Experts of a small language model.
Size: 11 layers, width 512, vocabulary 32000.
Experts: 64 experts in each of 10 layers, 96 clamped SwiGLU neurons an expert, 4 picks a token, a sigmoid router.
Training: a variant of Muon for the experts, 4106 steps.
Below are experts of layer 6 (counted from 0) of a mixture-of-experts language model. Rows are named router (the router's row for the expert), gate (a neuron's input weights, with its number), up (a neuron's input weights, with its number), down (a neuron's output weights, with its number) and show model dimensions 256-511. Each number is 128 + 24 x the weight over its row's rms, rounded and kept within 0 to 255. Numbers have three digits each.
Before each expert's rows: a language model's description of what the expert responds to. This comes from a sample of Wikipedia text that the model never trained on.

# expert 51
Years, months and day numbers in dates and ranges, such as mid-1980s, 3 May 2024, and 1912–1914.
router:128099120143110104137115135143121164102130126132099149171117108097150097133092138126145135129121159095145142121124126127162146147123070132124154133089129120148101083108079118150105134110110063127164124132120105129136117128101128119109124096118083093165153200138114157116139103125119114108139123097080101135160088150139103099125130153151106148135159099081115101107151095143114123087189144123124141120144115105138173145138096113131129084091164105119082152116130153140106123144182121126069126193119142116089158101089138142103148131121108136119136125107095121078135145129155146104102101113130102120138089106149111128153109174159120104137164079108127127128107118109114137118097142147125163111112126151130151133151145169119157174166110112162085074141085126137153133160124178
gate0:131107154121123096120154117118136123091215110095131117108088115081074177133129119114110105196140130126153138113156158138116143111111120139127090128079115137147110087108136148158150117123125123138147126121122142171143127171123117104164152118079137108174122124122127140119124121099101099137129140083113144130160118173132110102146109120115151131173115141184137131125137156118140098144107105141098170132125144115122113151115112120114132131135170101131107171142129150136145143158123184095163141119107139162147123180147127147093122133144130153124152177111135118144105131140127118115132114107153129106157135140141128136167110111131161083156113115058145129080117179139136145120066178131157163092151121098134143143174140102142133159125139175180141119156137133111161108114195130
up0:090152122124095119073109191136160113133152083126122165145135123082123140139122104114123113180157120156122049145115114105116143094170090152139123100124126104160147110074078134134129137161116107148116137128046110139107108130142134120122136110169105070153107123122161144152135144104118133150086117117171157110159097141185122132139141115133119140117122143120107101138144158150142112136143160166109118134106162129138135144159144090109107152152154100139145115172098128096149150147142117111121119123122085121095145123113103153136132169138144154126135103124176130113131113138135094129113103114161095144151100114121134175125153133078125127123145138105095152133168153098133089142117133133111145141134143112096112108120091113111095186146142135104175108137185145141128111161107135
down0:127121168119162151119113125119086135111100160163124143108115156145106138128169151121141122100172104106111181127074156138097102123149092133095149194145075147111173109113111145114141114125149092120143134157166126113101146142138143137160137097174138141126109140121121140123126127149106149116101093164137091135136175186120133123092159141124118091113122122117180166131130123104156079129129085120142146133123120096116105160160131186134100184106102137113086128131111155125121164122149128108113126136115124172142171124124147146153155098113114127137081119105147133123120111146058100078125164129130136088089097115139072133126148096117116162102123131136139145142144100133123177122102101129079146118116103128128136099157081162149128134152162088108104138157123145122148119119135149

# expert 28
Final words of geographic and institutional names, such as Bay, River, War, County, Road, Stadium, and commas in lists of places.
router:109103150106177133114129123096139148067127089107111170191125101125151082103108106101106132175121149119111161160178115141119165137129085144136172111098125139157105127168086081131129126109119098085147162170093125120164113123097133152116089111131101097159151145131120150122143109076133167136148140113123075097135084127148092101110146127146092116118128130109118132109137098179105141142140142143097117124113142130164152134143110144143132114110141119121111140126124165108119115132172134149089121132138143137105126111101122133079163160108143151112152130049141095089156159127167163114087105120109106130122132103162118125144105166142131138151171084112142082136103167169123135139118147145095149101133154169163147121131147156108162150127113150162129105166105150160132125139120169
gate0:159130135150139127131154102127126102113106111141103154141158137162134118138096114079093129176138095161155136127156138164125114143134113099120120136119074139084137062138164093132102148129147117115112161140133125140143137174135134103117108102142103116147112121110141116153085144136121134135154150117090115121161112154111098111166168101108071175105135160141108155137144118115110085151127139123075175139084111117129133147155095146147123138129126120106065173154140156095144155115130129059131118128113161130153108139111114145115148166160100205123117141144122095093173161123154094149106135110108119129105110083146145118139097147103121120106144107142145145120151131098122101130150133123131144111120109132149111108110155142133118186176145153128130146138121088122185080109160152
up0:163151150135142166109156116125113093099126097134101183155142104098140140128123070094109135150123110164076106140162124125160145113111131095187102110120095124141130093138138056179112164123110132133161133124124058165145134158100172126137103105187083072134112130133132148122103148087123150156107136135101103106153102167161081134126157107131108156105111157113121115128119078132092125158121160153097132140116132155147130181126127109110108128144136113107074122134146175080142130129126109063135137093102155147104135104131122137123132184141135167151101131145158128095188135144175124170134136143130138140121127096150145133136106148088110108121124132131147125126172092130089100169123133125137156104107112120110133111137115135119107170157124164150136117114141121160117148097109119
down0:082129154119114088142127089129131082133064141140159138093144107158120123101115143163158106135159096109086159114113106133148103144127143083133143163119113171135090105071135146153157097145108145110149114137138138109094144105133141122137130089083130109105103146134124166106144129157136126121107098182141130176103122146087090128153131170105127137113139131119135083115109120147124139111120129103112143122102129098101112146122137141142150149093124135121128158106091166069148141139116126159103157160128084126156120160092215118121160131153126172158172141125139122107119139147087123161125141118097154091118138157147138154113116114121117170102156164123125142129140132102170131109125110130138106125125169156098129133132112145165147135150126132099084157107087126119200125131162121

# expert 5
Possessive and personal pronouns like his, her, their, and nouns they govern in biographies, such as career, life, years, marriage.
router:155096119158157112146127174166102140106155097136118104136099108126109111114111128142153120171106137076128111096138105130137196163133097121103171141104146140119102131125128104117126154136128130076109110153157113120124106111124124157107101137142129098114153138104107145144165096070171117123123171141099103123134090124147118095155158148107136150102131123082113134108157111171144129102090141085144103124133136129119139115147096129095141146115110097144111146138095117128090065098146133110102138150125149130128092124071145140096105171171102130115129142093129143075163096123098172096118110124107077081091097116159076135109122141181092102132113089115096143151077129167154106103115137156110115106125151127115147139153170159106159184140111150115084129125132116153160110105096187
gate0:120123117136127102121133142123084094112148096117131090128136095129088166114119116115141108111131137155166154126125161114142095147121119150103120160122051132112147090118140104126140134108103101124138115154164153122123151132148108127099117100072138120109137160090112133138111157093135156133122143124099134152131108116127123106178140128099110140108114114141093127151135105133099099131097127112143159134088117126136119125136134132137120148109144145123081147141155118154160120140134177096139165104106159137146138136090142175130089125161117216126159166123136135116158183103143116092086102113151092104126155128132126100118126089123100119144116140096122145135078144094149137121157139137120126079114118167136179142151161156141126171149113122088100094082102128102183126099187137
up0:123110168127120137110147117115120099135134089129125148161103109110159082123145126125157134173099128193115103118136145080120110138140127121154116142129119115145127119085096114113096126144160101168141091163145143117111141124125126105091126059160126083092109121115106156139138155138122136154115115094138118134150129122148123082140144115079173120117113143114099124117113136126099179150133151156147129136130188132169123143117119124124098139133133117101154124154088136103150128176112126143134089092135136079103200152128078126141139141137163138105139115158141141106120148120149129147098154135149097139110156131149100183123121139121052144102117105125140102132109134084133107165128124109147158124135148123096110136110138140129139094148126109120099094114156152098132169135134133
down0:133099144155148129154113135105124139133139155122129117069128143171114130090137130141142082104161128086099141102095157132072107124176130139147107113148139099112151150111109143169160063145169139095105096144109112130074102120140128149137147155143139163122147122113130128127134093111147120118083100131149165145134155180112092102120155105130116150169129139082124144118088114129124112141132101107106157143094130148105120131106114140130123103134118140100136130145119140138162136137077134141161130137171096171150161110113140104092126114154152159175124159162117121129100152164133124117092127117181116102128146096128155109097111117102142103118116096112088126143088140123132104099075135138116131165108156116112122096126040157171125138178132088134144133170106142102151114158153100

# expert 49
Word-final s and endings like ers, es, os, plus apostrophes in possessives, such as Tasks, Association's, Sitcoms.
router:124089124120148121176097112161111135116098129121093151152126109122101086134126101177099148172124140087095146140167128120140148159123118134145160119092135115152104066135113081164117111154120125092143150152082098129142102108137117134114131075125110100147140149147065132124130061089099144112134131144104084095147112112118091057159124152118095156139158110112128129090147099162095138145093121132133108144124136122113111104134066170136157114121124138124155161148132148148083093103121159121118161154150162122100156116120073130096100131147125122132171112088172120066114089112124127089139118127159140129113086137167111139157109124148118093133139094108096142151111122159141143130099138145146156114123172189133158126139123120127159151136113108157100133113121137194152105132093154
gate0:134127139164126103103176100121124111109119133125148146111107101142076140119147106164123198117140086122139126135152149112130146149141082143166129111082127096090145074142120123136171086110132151101090138099111120177149120082163131112077119061135050119132096150165136137142106086126103154142136123134147079128136152127114116125125126120077097157137089124133152159125139107125099096140080143158130108128115159174102104134137125156149123102133145166093134131113101180131139116145152101111108131146090083139120120134132089150131120105136153156131178149122150094102111142133107078089136134136158101134117133108163151132141175124101129124125154165093154165102105125116131154100109147114134154139134138090148105184143154135141146144131159139133132109104102130141171099119107149
up0:131114147193135124113159106119149067100107140132136171121089104126131133120124089155164176130123111132083077123118156116157153115126101125161137096159143100115117067095105072168167110109160135151125156099061085125140139083132154096100131088163084105115105129171154140099122135153117148140120089100143060120145118114153108134100095118113129124147112110115131153097145106129118167143082130142113121113127159191114107083120149153108126097147164148113166134147110149110182113129149093109117138118107120103067127130138107143123144108129154140122147121128173153113150107137113115110148135140163100109096102120172140151132167165099097098148143166107155161136124121096168141145100120139145156127142149135137106161116118103145123121128146144173164143110148142120118132141079132
down0:146093132114114118131084081129114091142126108104130156147109120146114117104143152115127109106143101121109170161123164156134102142108125149159087163148106143137132132120134129110139129123127134106114100163175147134131091123138133127125134100128130112151127117105143128156140120113145147118166097115102119163135156154125155100136140119147139136146146142101114109082070099174143117130094123156137111180085148143137127106113129112145117097128140134122130126149152129141136199111092117150122125156148107157150180169128120100138131156142118126128135118100155126167094131122082154124096150071113151116132131181125160135106181112143102122127122127139119109154091116114146137111151137136133133154099136118101128107128102130126152138102129106095114153159142135130131081155177127

# expert 46
Suffixes and inner pieces of technical, biological and medical words, such as -idae, -tic, pha-ryn-x and scav-eng-ing, in species and science articles.
router:135079153109107195155101094118133116086121125109119149164106137096123108116122117156125136169140131142103133100146109130121143149105104135106147152104100142141147138136068135162109138131091125095153122137106107135113111126071088120095119101089095125180147140131119164116137087130123135131136162140111119129108106108150112090125110178087119111174170144122139160109108145133120129166094135102116121155168121151157131109172108138151139102071143139130134152099101145155082086131116171158116114119146157113077163109131084131074114139142136150135124098128143134099153102111164138081135106118143131110147108126143142177147106131142113131132125108111147075150103142139109116112102135158119149095145134135161172086107120137120145110151123106160140114135111129133157159141119147
gate0:145153125169101112131127096112150130079167114128146142105169135153135138180137102108120151135162150156169156105119151118122117136151130108081097165116077120130112109146127130060136125117116157081150119134124155157120177116119112109112117103138128150148099126174107082182081134161101143123132092133109114140112126135102124121142128153100147179123172183158121199134123106127151103161086118125087162082110115116135115118139150151118159096106140136088090154112116212133130172138167164128143113164129134135147103167134097161097104104129120148142160131101097144113128154127108122080127131113129109110129115147196139115163122110105132123126165167124116129137111138090135163105134144145142105157123120117146110155108153147127121127156172131113102125106125109123152114126142146
up0:134141190147124155146157125140128115131153108118079135120102159087131126140123079140181144181111134178111144141124179107153129097118093080161104118143090121149147151087142119131124192125150086150142127114094113137107105120098128140123120112159154113129140104098088130119143117141140150137088137142127156100129093163133111090115100121117134104105124127155151168102131129131130148117124156148109131120121126137132138137159098147128147121130160149147127137117127177131124150113144086122138129107146173135085165094141130116140128117110157125149145116154125137120130121164155113121143157141139137108118115091156148105159108148117107111132118176105137107084147142108143122176137169120160161132120167127131142135171174175121132103099124164175092137130145128136122086137117141
down0:092113117113093107146166104116138118121097118127144112130131152160117123105104128131142145127100126128138130101096172131161131158123102126133117097135134157122133133099133174153148104125135156104117116165105083119117125131119124196124130094147094168144149097102136113181107125161150127113116086173114145136146209092122138126137144137109153108123148115146117172107118085150091092145104131132120096115110147141122157101156148134136131159125088121088098129140128166089158172145123121105166097176135121149201170158133140100131145145117171128122149146147123113150110102119108150139102148107140118125106173134166109158126124134104110127121144141129181130096118088145137149145112151100155154149140107165099168153128096134128131126141153114100066192163165132121118095121143108

# expert 29
Middle pieces of foreign, often Spanish, French or Portuguese surnames and place names (Le-con-te, Du-tra, Nico-de-mus), plus was, were, been.
router:105087118130140146149130143115156132125102110100123130185134081077159089093088120111110153140096127103087160153148128110141147120109113124136088120113151147171100114167077071152134188113132100093138084130159068109143158110093088176111090113095144116174147181126085164114138108112086162138146161128112114114109111116152099072110121157118109099166174132108109158101114081175120127102109110127115077116132136146122140097163095134118156142117150115126113128134115137131123072120163109142124112108117079155115123106116104151099128159154127138140156114122118148035126150099138177129126142094104104138154112138134116161156087137135148128135136100113136094124120129140131120139135169133073163136131151155132151115141137120141164145143130156144109080132117137141175132087093133
gate0:158105126135127094109109170151144083139121165135144098128161101145106173150124144114112140127152135181164150132137136136117102133139133137106108139114096149125126126126113139109139092109133116108130139101158113158114125162094128109125123100145136151119117152093118172187159106107132144115130101132092128119160138167147145095159138135063127143107167168166116117168139110142158105117129111154084173138143146180128123181119102151096106099135145125126101146150146161173127135171163135127139095146104100164133108117142117168119088161134122161117150123120102070084146190146133137069122100151107083049137151142165137117121134073121141130090133130126075130103088146100114110106112115156120123110130145144153159132133148154155135162161172115133099127124117102123136077104145142
up0:148110148109099137142158148130133129163136107134118147133159106157194119119150090113120120149107122168083116146110131165109128119160126124140127160168104131129134149102101098117084170160157113144118138107096150157142083148114129147109102119127135102112111136133124118103112097137159115124092078135147137110161127184118092187102160108124158144145108146106112113103141092097138136137104157142108147127124138143134128150132129131107126075095143127118088112189143134135116174184153107087162140106168094119117150126159087135142100137180100145095167101142166158129137142112126107137079166166133132152139142106204149133114119095140082140134150134117107170153149128114104099138118132164122128095131163117108087111078118174146125153159145157157137111108131143103121138125103115
down0:127142142159141103131149131137156076134108152116147142129100090146140122099131090121130127138149135168138135109118104138097165138124096131119104135129082124114141121123133112153156082109120129106139090133124100122144103103114182102172173152165094096144134168114146142127100127153140110128098085143120141150138141163161127088127119115119086117110140151108121173120122099148129132151121115135112159158075161116090113144140134110110158097104160137119124136128113177120103179135129110106123150114121125102187189114125139131149151119120187147112170141099133088103082138140115196130123139104120153147125167106102128127129140054123167114111150128107133132175136116157116120146102137134116136149163168153100088104104140158158098124116132154120150110087121095111129164172176137

# expert 38
Word-internal fragments after In, De or a stem (In-tu-ition, De-term-ining), non-Latin byte pieces, and adverbs like too, least, just.
router:113108109139149109142095149092123143112111117113091105158123115098155088101131117149122110124140135117141103125148117125121144160132077132108132105143135127147127111130108124146139120112127094108167114122113117109142126124079098161094125110140098084135149134161115179115191126087128178149110181162143107121094106118156090079139147160124105117155118115081116122121152107153153133109111134099138105144134139151146120079142112139098120098094135140157118148145078151146144065082157111137124137126081133109132132134113158133119132123106078109112144110114101124091148112117145172099124128093103121085099106118140073171160085120158126104183137097097140111128046130095129128111143163106154111108124132144169173130168157141105141124124114163142074098124114146151127133131115149
gate1:111121080100182147152138135154123090088128107106120150149166102128107144162135193097119161085109110153123091117119089158130135171113151138121122121157151119152135127124141100077098102175133127162094128167126134124144106094139135144154143130128134117116183155167112147132118146172156143137095160132155098139137109122142097105125148096119098112143143146143094106138115131156145151136137070127095074115093125148163134158083119134114138150121108149096126130120170119089125114158137101120130147164121156109088145122132185149086111106107125167151148151087087135099127113124135133119122115119157097134101121146142141095130123122143129125144147117117161135157123147104143136157182139143113122118106124126108139125125119149124154116139091127161159124140129151139130141109095090
up1:158113103115187116167127158132134144149101100148106129137129130109115116126154153141131148115130114124144141137112115107117106166104141131078103131121127130099091106050121146116120133173131167152103134139153094126125137103146134127120092116142126145114182134138122172092121123118120157148127147138134139145156098112146106093140116127158096097124121141194110117129133103139121101123123103114096113147105105137110113148095122108116128124089104136117132126120167105120136107151149079111126148148102140074079123109104153152091141120115116134078191159099124107156127139157138153088126113143146112138095083161130138109139159160111167138122116128116171173117109129150121136124119164120157156141132140102090112117141110147105122143161110122157138115140134152114120125132149122
down1:143115150107115113131129082126130107110118129135121125122171144144158116115172156094108122113147156101123170155111148090158166156152107106094125144102116093120105140118149110126162132134134075190045114141105140140164110131128137140117097111101136164094117149154104167141071153145136120113118136153090120125116120141096153108106094134112124122185100140134138128114137109099106130107139104130096092115143103108132097140125139137170137140147127112143069142122135116104110149157150136174149084136122119139135156109140146110102107098145126142124194129150106136140097095171143153138147141144099142096135083146150152085119121112107113097146144148170145138126129117095122129127127105129130141145106117132121132119136115128111090086152128149167175108116114095126098114113113135

# expert 9
Pieces of proper names for countries, institutions and organizations, such as United States U20, National Register, New York University.
router:138105096152155139137139151091124129112111107098111131195096114101165118107096143116104149165097149144085129122144133157122136151134101148121171151133125130148134125152102110149129122136133075135153164167095126134131134093115118180110073141108121100156159157121110120138168112117131112139115124127123107129169091124110092105124122170132094133143150113107083157080170126162129139129147124132105096113117153108155113133190109123122179107093147115126098149124132173163110091128144134165116144157117151125123126124102101143074116165133127144158125131117121128100147135136155124106076095121095108120157120105146097121144110123154088112150123096111110121172126157161154128135123152139080143102145165169177139101121145130129166144160108095152103097172126127146152107157108152
gate0:125088144127087100087166144093152132103127152135083100125112117145112132139123092110127105130153109149106154124149140133113127106126122153148120130145108149088080084114138142126142157138133120128123148160126103129124116095163125121094125095140138120130167146121131168173130123164125140123098095124116152107125139173101122114163139094124150151120134189154135142099132137133092117118138108135141175141102117145134079162128122121132146136137181114115091161135127146121162112135132110058117149098081134126170111111093119162159099132157095196141128153117120090100131150119124127161104110138140108137126122114182113119162142113121107095131125133092075095109145119088107108115121161148104140068130144158133107161132134177117152174153140126138101116128127121107163098127150151
up0:132112142115110118107173156076175103120134112107122145134101099141099109109165078111156097138150130153086120151137157134125128115123119125178154131128092113122093066107102095147130172150149100132156150165114103157095108109121137118124126128156107078102180109130145184138125139148142129122084088116119129102126138153125104119134131071162148134136112197141111130092121104128114157120115124135116126169126136127130101128119138128104131136134177113131146156142103147103181128148177076087147155120098147109071113101088087137157136147141122179164104169136146108090154128102132123174128147172123108138112107099177140113137139153130115101149085130106084107113154119093114099152115156128101159086137145131123095097136117170134143178141104113169107096133117172088123075113104125
down0:127101156108134153147131098095124121184105111184164156099129141127083127117168169134153082103137092110112135113109165152144156159135079162150125158129101138151121122170130124092112126135100159070115107141153110149140104080144137115113138125170118132135156119111141132143097091157171132155111110169121147124097134103089114088155158155127151104143100159119130135118129112105137139086155106157086109148102117146110142131123099149124168165142105142094114122117107180121143153102153111122157115146130085138145134175120147092152148118150131136166121163123161134108107105171116116125100159091119110136117122154112110137151137111120107162111111150136109100157116131111110142122132091125147112135128108114095123100097115147154087126126139134097128151134127154111156109122156102

# expert 48
Final suffix pieces and closing punctuation of words, such as -ation, -ium, -ensis, -ia, plural s, periods, quotes, million.
router:148141141101144149130120142162129131123112142104114174140103135135166077124106079149120124156146119137141151133121126090095138148111098097117179127115113133140125134130109101174096126153099098115108157124128123073137117116159111186064126101096099119166138134169090136122138086127105118174118152130126103121122103119128096105130131199132114145153174090092110128104164100148132146151117151122147113134139124136119111114133111138124114106111140121138118166131078134155068089135155114134110179144106136109077141104137119107107143112135110102113156085128158151093147149092136142103121142134133120119097112100162100131145086154147111119137132112107127116127116172133128107137102131161127141119162163147105166115174096148114151154166128113145050115158121188128141166106116133
gate0:121137125080128096123140121154125103100169148109093090134122100067083095143131130155114140162147114150161117122133153157119147123125153141144115141131064115097135113133141124122101109131152092132065125118124116156142100119139140129147105051159111153132093126157099105155095109111119137151122116147156095091148123150127117107155113117086119165134172161112107117147159088131132106114116128147119108180143156140120117152098155132141114124115171100095095159114126146116175133165114146094145123121104113105126160128087116130134104155162129148098123122133099103115134174119137119088104129136136114103117146122171127115137121136133114103128168129133096134095087135117101125162053132135129153107152145158155153157118117154158148179110141154121123081124133156097146120088172125
up0:133144138124103145120150135124139086132134117073076143118164102079092113120110082131158148139111133149125101122109150131112136095163147093167122121144133111086178103126109106116093149156186130170098131129116093177112116138107116133132124105151127128115096133127096118123109129131132135115079079115164084103142123151150084150132102125139147140152134131101143109102133122131099160133128153132126117170138191149147124118099131139146147137129145114104141138160080169120142121137133092087164130105128105107044162109144108117096112135139153133113100106168162129101119129137128080127081141162137091116116131110189139130106101129113095136117138157156097153115137147117095133165096113130158127121148117119099117151122119147098133158101167168156163124138133177124102127094123112
down0:155126140132107117131125119124106071151106132111134117099108142112077136103102124158125149140149127093137108142084132140129122115089112113141156143115139116132184110107149041109127112147126116102180140168149112135113179125147159090102129104141108134137150129110111135124142078147140105149131088168147125133148165144097123110113130113132135115147151139115119111092095095119137155086109118137148128140085128138119137125134133163162127139117107138132162154145144155109146186140073120149128173115119101132101197139165128071123131153134140107124125121098149108088078136118111175155113162119104138193096137156083107170125123126088131141078179138159119128131081131123154106159131153171111131175119139108143102085103082160121134151130164133150146155148120144131113123130142142

# expert 35
Of and head words inside organization, award and competition names, such as Writers Guild of America, Hall of Fame, Championship, Racing.
router:163128127152127147204131112128152151089110130143097126138116132134156087126101134136108140166124151123098142108138129138116145134135124132137167132103133139112119098171118084149118137185139058102110151147118103131161103097099126159095112115124114119137157116135119136096148091132128155102117159114125065094099113101114086091140116167160077121136137129115132174115175130169108132139121135113110120125134142120140115134172107141129136098113128149120104142154133145108109118121176150123114180153130158103093141119102132140086131129122126149124151097096118155104149121126121131106080096110131112101118127066164138124112127121172111125137137119112150150160120139158158117131103124126132159098154174142156124116136125114130158125131111104189093114137109113160170099138090154
gate0:144139132125136139151149134139147128094134129123113151114124089134096123103092121149062163133115137162149094134163158143140125107134093139153120139112116110130143089124146118145141138131120128094099166145167099162163111121138133108101141122144151121140122124120119178182091088139143159158139145136134098099133151112115112118155146136097078171156117124126140112098161114118142082171085112124122144141109121138112152156105099151148117121125163136119116145123127166123148136136122126070115113133088140128148143145104106116106125140162164205068141131149086100112118198095150124090098143135145108080154151074179141106175125120089146119158147163115124148083130142097120102114113132136181138141138115132128143156148143123138158162127161121124127131157156107096156118123155123
up0:154119123113149160147144136112157104131116117120105169111101096112098102073118097138135160148108143155127077115125162132132156098142070146189156130117126097163146093129127101149135188134145110106131132109096067160162114097127109112123146147174140104155118114161122185152090111170140170142106112112129081082129131107158107115124161131141106132145138095132121100115167122100150145153103165136114125144112150151120138110107098164132103118143161150098157144163095161108157092145123112070128137119111105091099146137132085120117154127153123191086134110107101129114103144119150111132117132151157114088132145067176142108127119132097109112168134170125128142133127107138134111148099111122174140127124134131132138136134144096150165127143173130136136123150138092109121122138115088
down0:151125137127141097142111095095111120138108091139140153122112121148124109111154143114162167109141121115128142144145145143091097128115050127157136104125119163090156128102154166134138093132147134117087132167160094158156112099146145140121118111137115113149115147090127142145135136114128110152107096177115168130109163114120127104156114141150123127149141117149130150091093105131167139127062093138163168154105143131098118108111153142140133097120104143084108134140162153111136188097128153140176134168143109118165148176136140118156147141122132137107145156116142132130131145123123145151106157109121167122105152125132151107111125126153117121110119126136134147134137126143126125142172123136139159183113126153086122096125087153130144147136134108123143162176151121133130103165131132

# expert 34
Numbers and fields in dates, sports tables and infoboxes, such as the day after "born", scores like 6–3, FW/MF/DF positions, and table pipes.
router:136099089141127108128116129100174144091131105132083129151109123111180102084102116136095116174133171138091135113156135105120132154127108118125140108129172154156123111114081067119109132124121114162131136136148124102140150112131113141107082087087105124140115128126083161138143128110142153131117161127115124128143120121145143100162126154131099148148123098112121145068113093176109139114171140097121103144129151106116154121129080130107114112104159089151110169121128135136110098102147103139075104166150181124102101101104115137106134138113118135127186118124109115135166164149155149093090112093150092122146118126177124146160110143151124141148149107057150121118111145153144132117117160175123151075147161173119138137162154149131161143133094144172107097132129107166138138113126138
gate0:136113107144142116140146097175110118102166111155110128147181106154085146111115106075131107134119126110171137140120148114108156158117136095140080135135078127124163075153117134131129112160136110124111120108119117136138092146144103147156090139108103127156129150106108159149132114141118129114112110113100110152155170165111117132198135107147145132198104142141126158123102137150103057128129118115121119117093115153167131150128117118145100103132135098109112148142142151110139145145157135092132096124066153116131106128143114133118103165116149177149151119145128111119139181134165131125089101090112107099160161126132143098166111135127147117095130145026131131061135146116135126110077183093119122085175133128097120197155135149142141132120152139120112150126086144097158114143161094
up0:130173137134100136111161125112140113104149135103137125109120111107159117160116104126153115159151145176104083104168147137132115082166120099163147091155121073127136107123125099143126175174133082163181150135081074179134130114100147097096100091124128118123122125117125154137097137121128142155065112108189100077130106145167098145120124095096146145094103155126080125105116131118168136152148153145062131119154178158125129148150137148081128125134169107116152153151125127125183156106130098108156134087117130130106147128138122101134146155134146148135136109147149126139152095134143123113138140128134107135138134163146123131124162162116094145127124107116081121108150106132111120159094126121118132122100148116066119122119158133120140143142116113130185083128148122112121116121093149
down0:144139187153141114118116131132120137130160181105129130166130157123149079108134159158127111118171083141092171157117167113117101110142122123126142129101108182119127114146101145092126100115126133083118096119132107120117159137089160135134148099188140075143134158149116125155137142115127124133106104120104098140123169124133162137135113129081142137146170114106153143094089134149105113125106114131103137154121087129141140156164101163146120115103100147118063144153087156167102185128105085172112131139123129145154159195126137149117103119079159111127128092124081136126147162140149106093120119094120105140121140118114100140140188087121126095127151155103109179095147121091114099091130087140115119115165113127099104113117068183155123135175125112119088078135103157128130134150108095

# expert 20
Roman numerals and single capitals after Title, Volume, Grade, Category (VI, III, C), plus sentence-final periods in biographical and institutional text.
router:155104123135142154146124160095143150107111127095113133146121121106166038088100100129124142153094140156126122118127154109140144140113081123153185134088121146165117146116103102176112141121089084139167148131092106082141131122103122169113129122096113091131130146166113147128140115122086149188142153143127082104099082132119133075125117146150121124130125101116105144093188123144129120128108124106116093108159121101183164114182132120104129124080127129119097188129116159144125101135172116134091151116123138130087183098134101115085115136133134153148150129104117143114180135097118156116142130120126105136113128127153090132161127152147120099154124096111170121129087151147171132100109140165126147092144180148148144127143175133080171134106084132158100104148121150134153142124082162
gate0:112098120137084121130149136127148098141149107127133131120134091105109115122095138130101135140135110129161125115162184128116089120120130130133121149109111152128124135147144136104101156130147132113105106136170131151120139094128134123108131131123155156138122094107116133192093137139115144137123099106097133136131104109127128078155133152091152161137165141159146143140117123156144058125111103143105161133144122159145139101117164147119138138091149151143092183171144152154144135141133129137121110119118105139115163159087151128093077135154128217137093087144150131105134155140141148098085125130136083081160145094151112105162141088126130105113109118109111168109108127113131083130092147147137114088137146106166127124131178157124134148125128122100087111160113101117135098129121151
up0:115107112134117166145178135099158111131158118105149168128119119088139113114113109139155152141099132151099086090141154130141103125142115080153137152149096128126129113161110109127114146140158117170142107105125109148097123101117145126143132126108130158134129092112111128187127182130159139134107127120141094130114145141163088081092145140130175122128136145139163136140140103149145136089131106158137163144116155143167160087110161116096114118110143164119135102160103142105119154141150100121115121102150111125090155127109138093079106118160146183133062114160128149061136128140163168111117150145138105119147152074152119149152095138134091082121110156102139158135150138105108121145068140132110148082178154120138114130107138129099141131090114158128132120134117102142105147127156152
down0:129131134121146136099136129121168112155091114133152107125134136157149081102133136138098111146137135157124132136098156144114129098121110160122106128164116132127151120109119125148144087138110143116138131144142119148139071170127142156130135098120110136157164095142121130144138138134167121115107103153131113106175143143124109114139158128089081117171138143132150162104071107117128149091149103126096081143145172168138152146122156188165118133093081167069151138162136141131162195156128112142134114130106106158137188129111167123106171126130137114120117103119118134158097117147130151101090153128186147192075134108125120130151154113120113117062124113148119153101131119119155129110140143133150122173105105137099131117116109161146138108147123106155112123154120153124111066151142101

# expert 30
Syllables inside foreign or technical names and political terms, like Komsomol, Vytautas, immunoglobulin, plus Communist, Party, Movement, anti.
router:136103111104113125135148120135165167086116106118142105162122124107187101111123121119137127185092132131123131122134107156086174108095123141130166101113135137108125137101094094173148165149117108065132154163088143123146120100087112157125099136115091110162160147128115159126167078106127133135105169125085089118136081102139128092171129142136093116136158119114126155095150096176126146122117114125125091103151125140117117103148064132138129129093111096109128133129125151114102114124164151159130143146127145088128108117105124149058127193152138167150164106112171115105130124130115137107134075101104082141169097105148102156115061138180121123152112088122132091132091164140145106117110179173081161107128151135140153105126172151108154141186104131133095094147124129138159091120100163
gate0:181078114162078136111140159116129121090112116115151130139131154118131172130130114135081162154148098151132102123101147159117147101103143131132121121105056105131127107114141104116120150182127116112104151150123137132152139136133155115111138089135141116111102145110129160153090086137153136127134135111076084099154103145116134100156119130116128140161171137170111148126153116136129106149118152124195163129097137138147122178142073115128097108082137084102112152115171144142153143111164138125125115105117077111098176143128139153114088126151135169125156148116145095122111180145136103134121101069159121103169150106168134159158129159154125117169143125055104114122098146124129137129095169122110142120102121141101137111133147167163171178122146125107142090143090113105127093121134166
up0:127103179167112147103160152106130102118124102111152160165128138087157150129128087144083169166125103173080087110097128126131142147126126102152126102122073102135140131088112088124118148122169099133132155119095125124153128129116138123112152110175124073136098145109105157122092170143157114125140134116110093093154121142154146133122130090141127106137174140138115139105133148117115152152130153131180173117121147159165129165133068097116081099103177073129145142168115163106160142102175104129137126089128080082097172136140116132103131120154125159096164120122174115118113142149139130152108128095150097105182134140182147165123134163133100110168146138087133094125140107115096124143105155127155143087116149137080130067113136145144171119111123139123147070129140134122117134133117125
down0:118091143155104110160156132141161111133110124094143134120131156127117125123170129137107125156120091158090134117097090093086098122122154131107158147141072149129141146100114106127142125110157174127103086139117156167179091143117101114127124125155152117128151103092120140110126110145130108131121121165151137123112151145094110148133180130153138092176161155096127161095120077126129131145129100128130170175111142160141140121124150159123119122078112105110122116172149159129147138124138144104156158120131102119145114182110141108147154091169139124136122154122093135110108110159098123134091176096141108137102131140139115154115133124103111144157132153135126106114141112147111163094149155168103133100141132128106163142161114169174138133136127141126140152145069127095125097175131108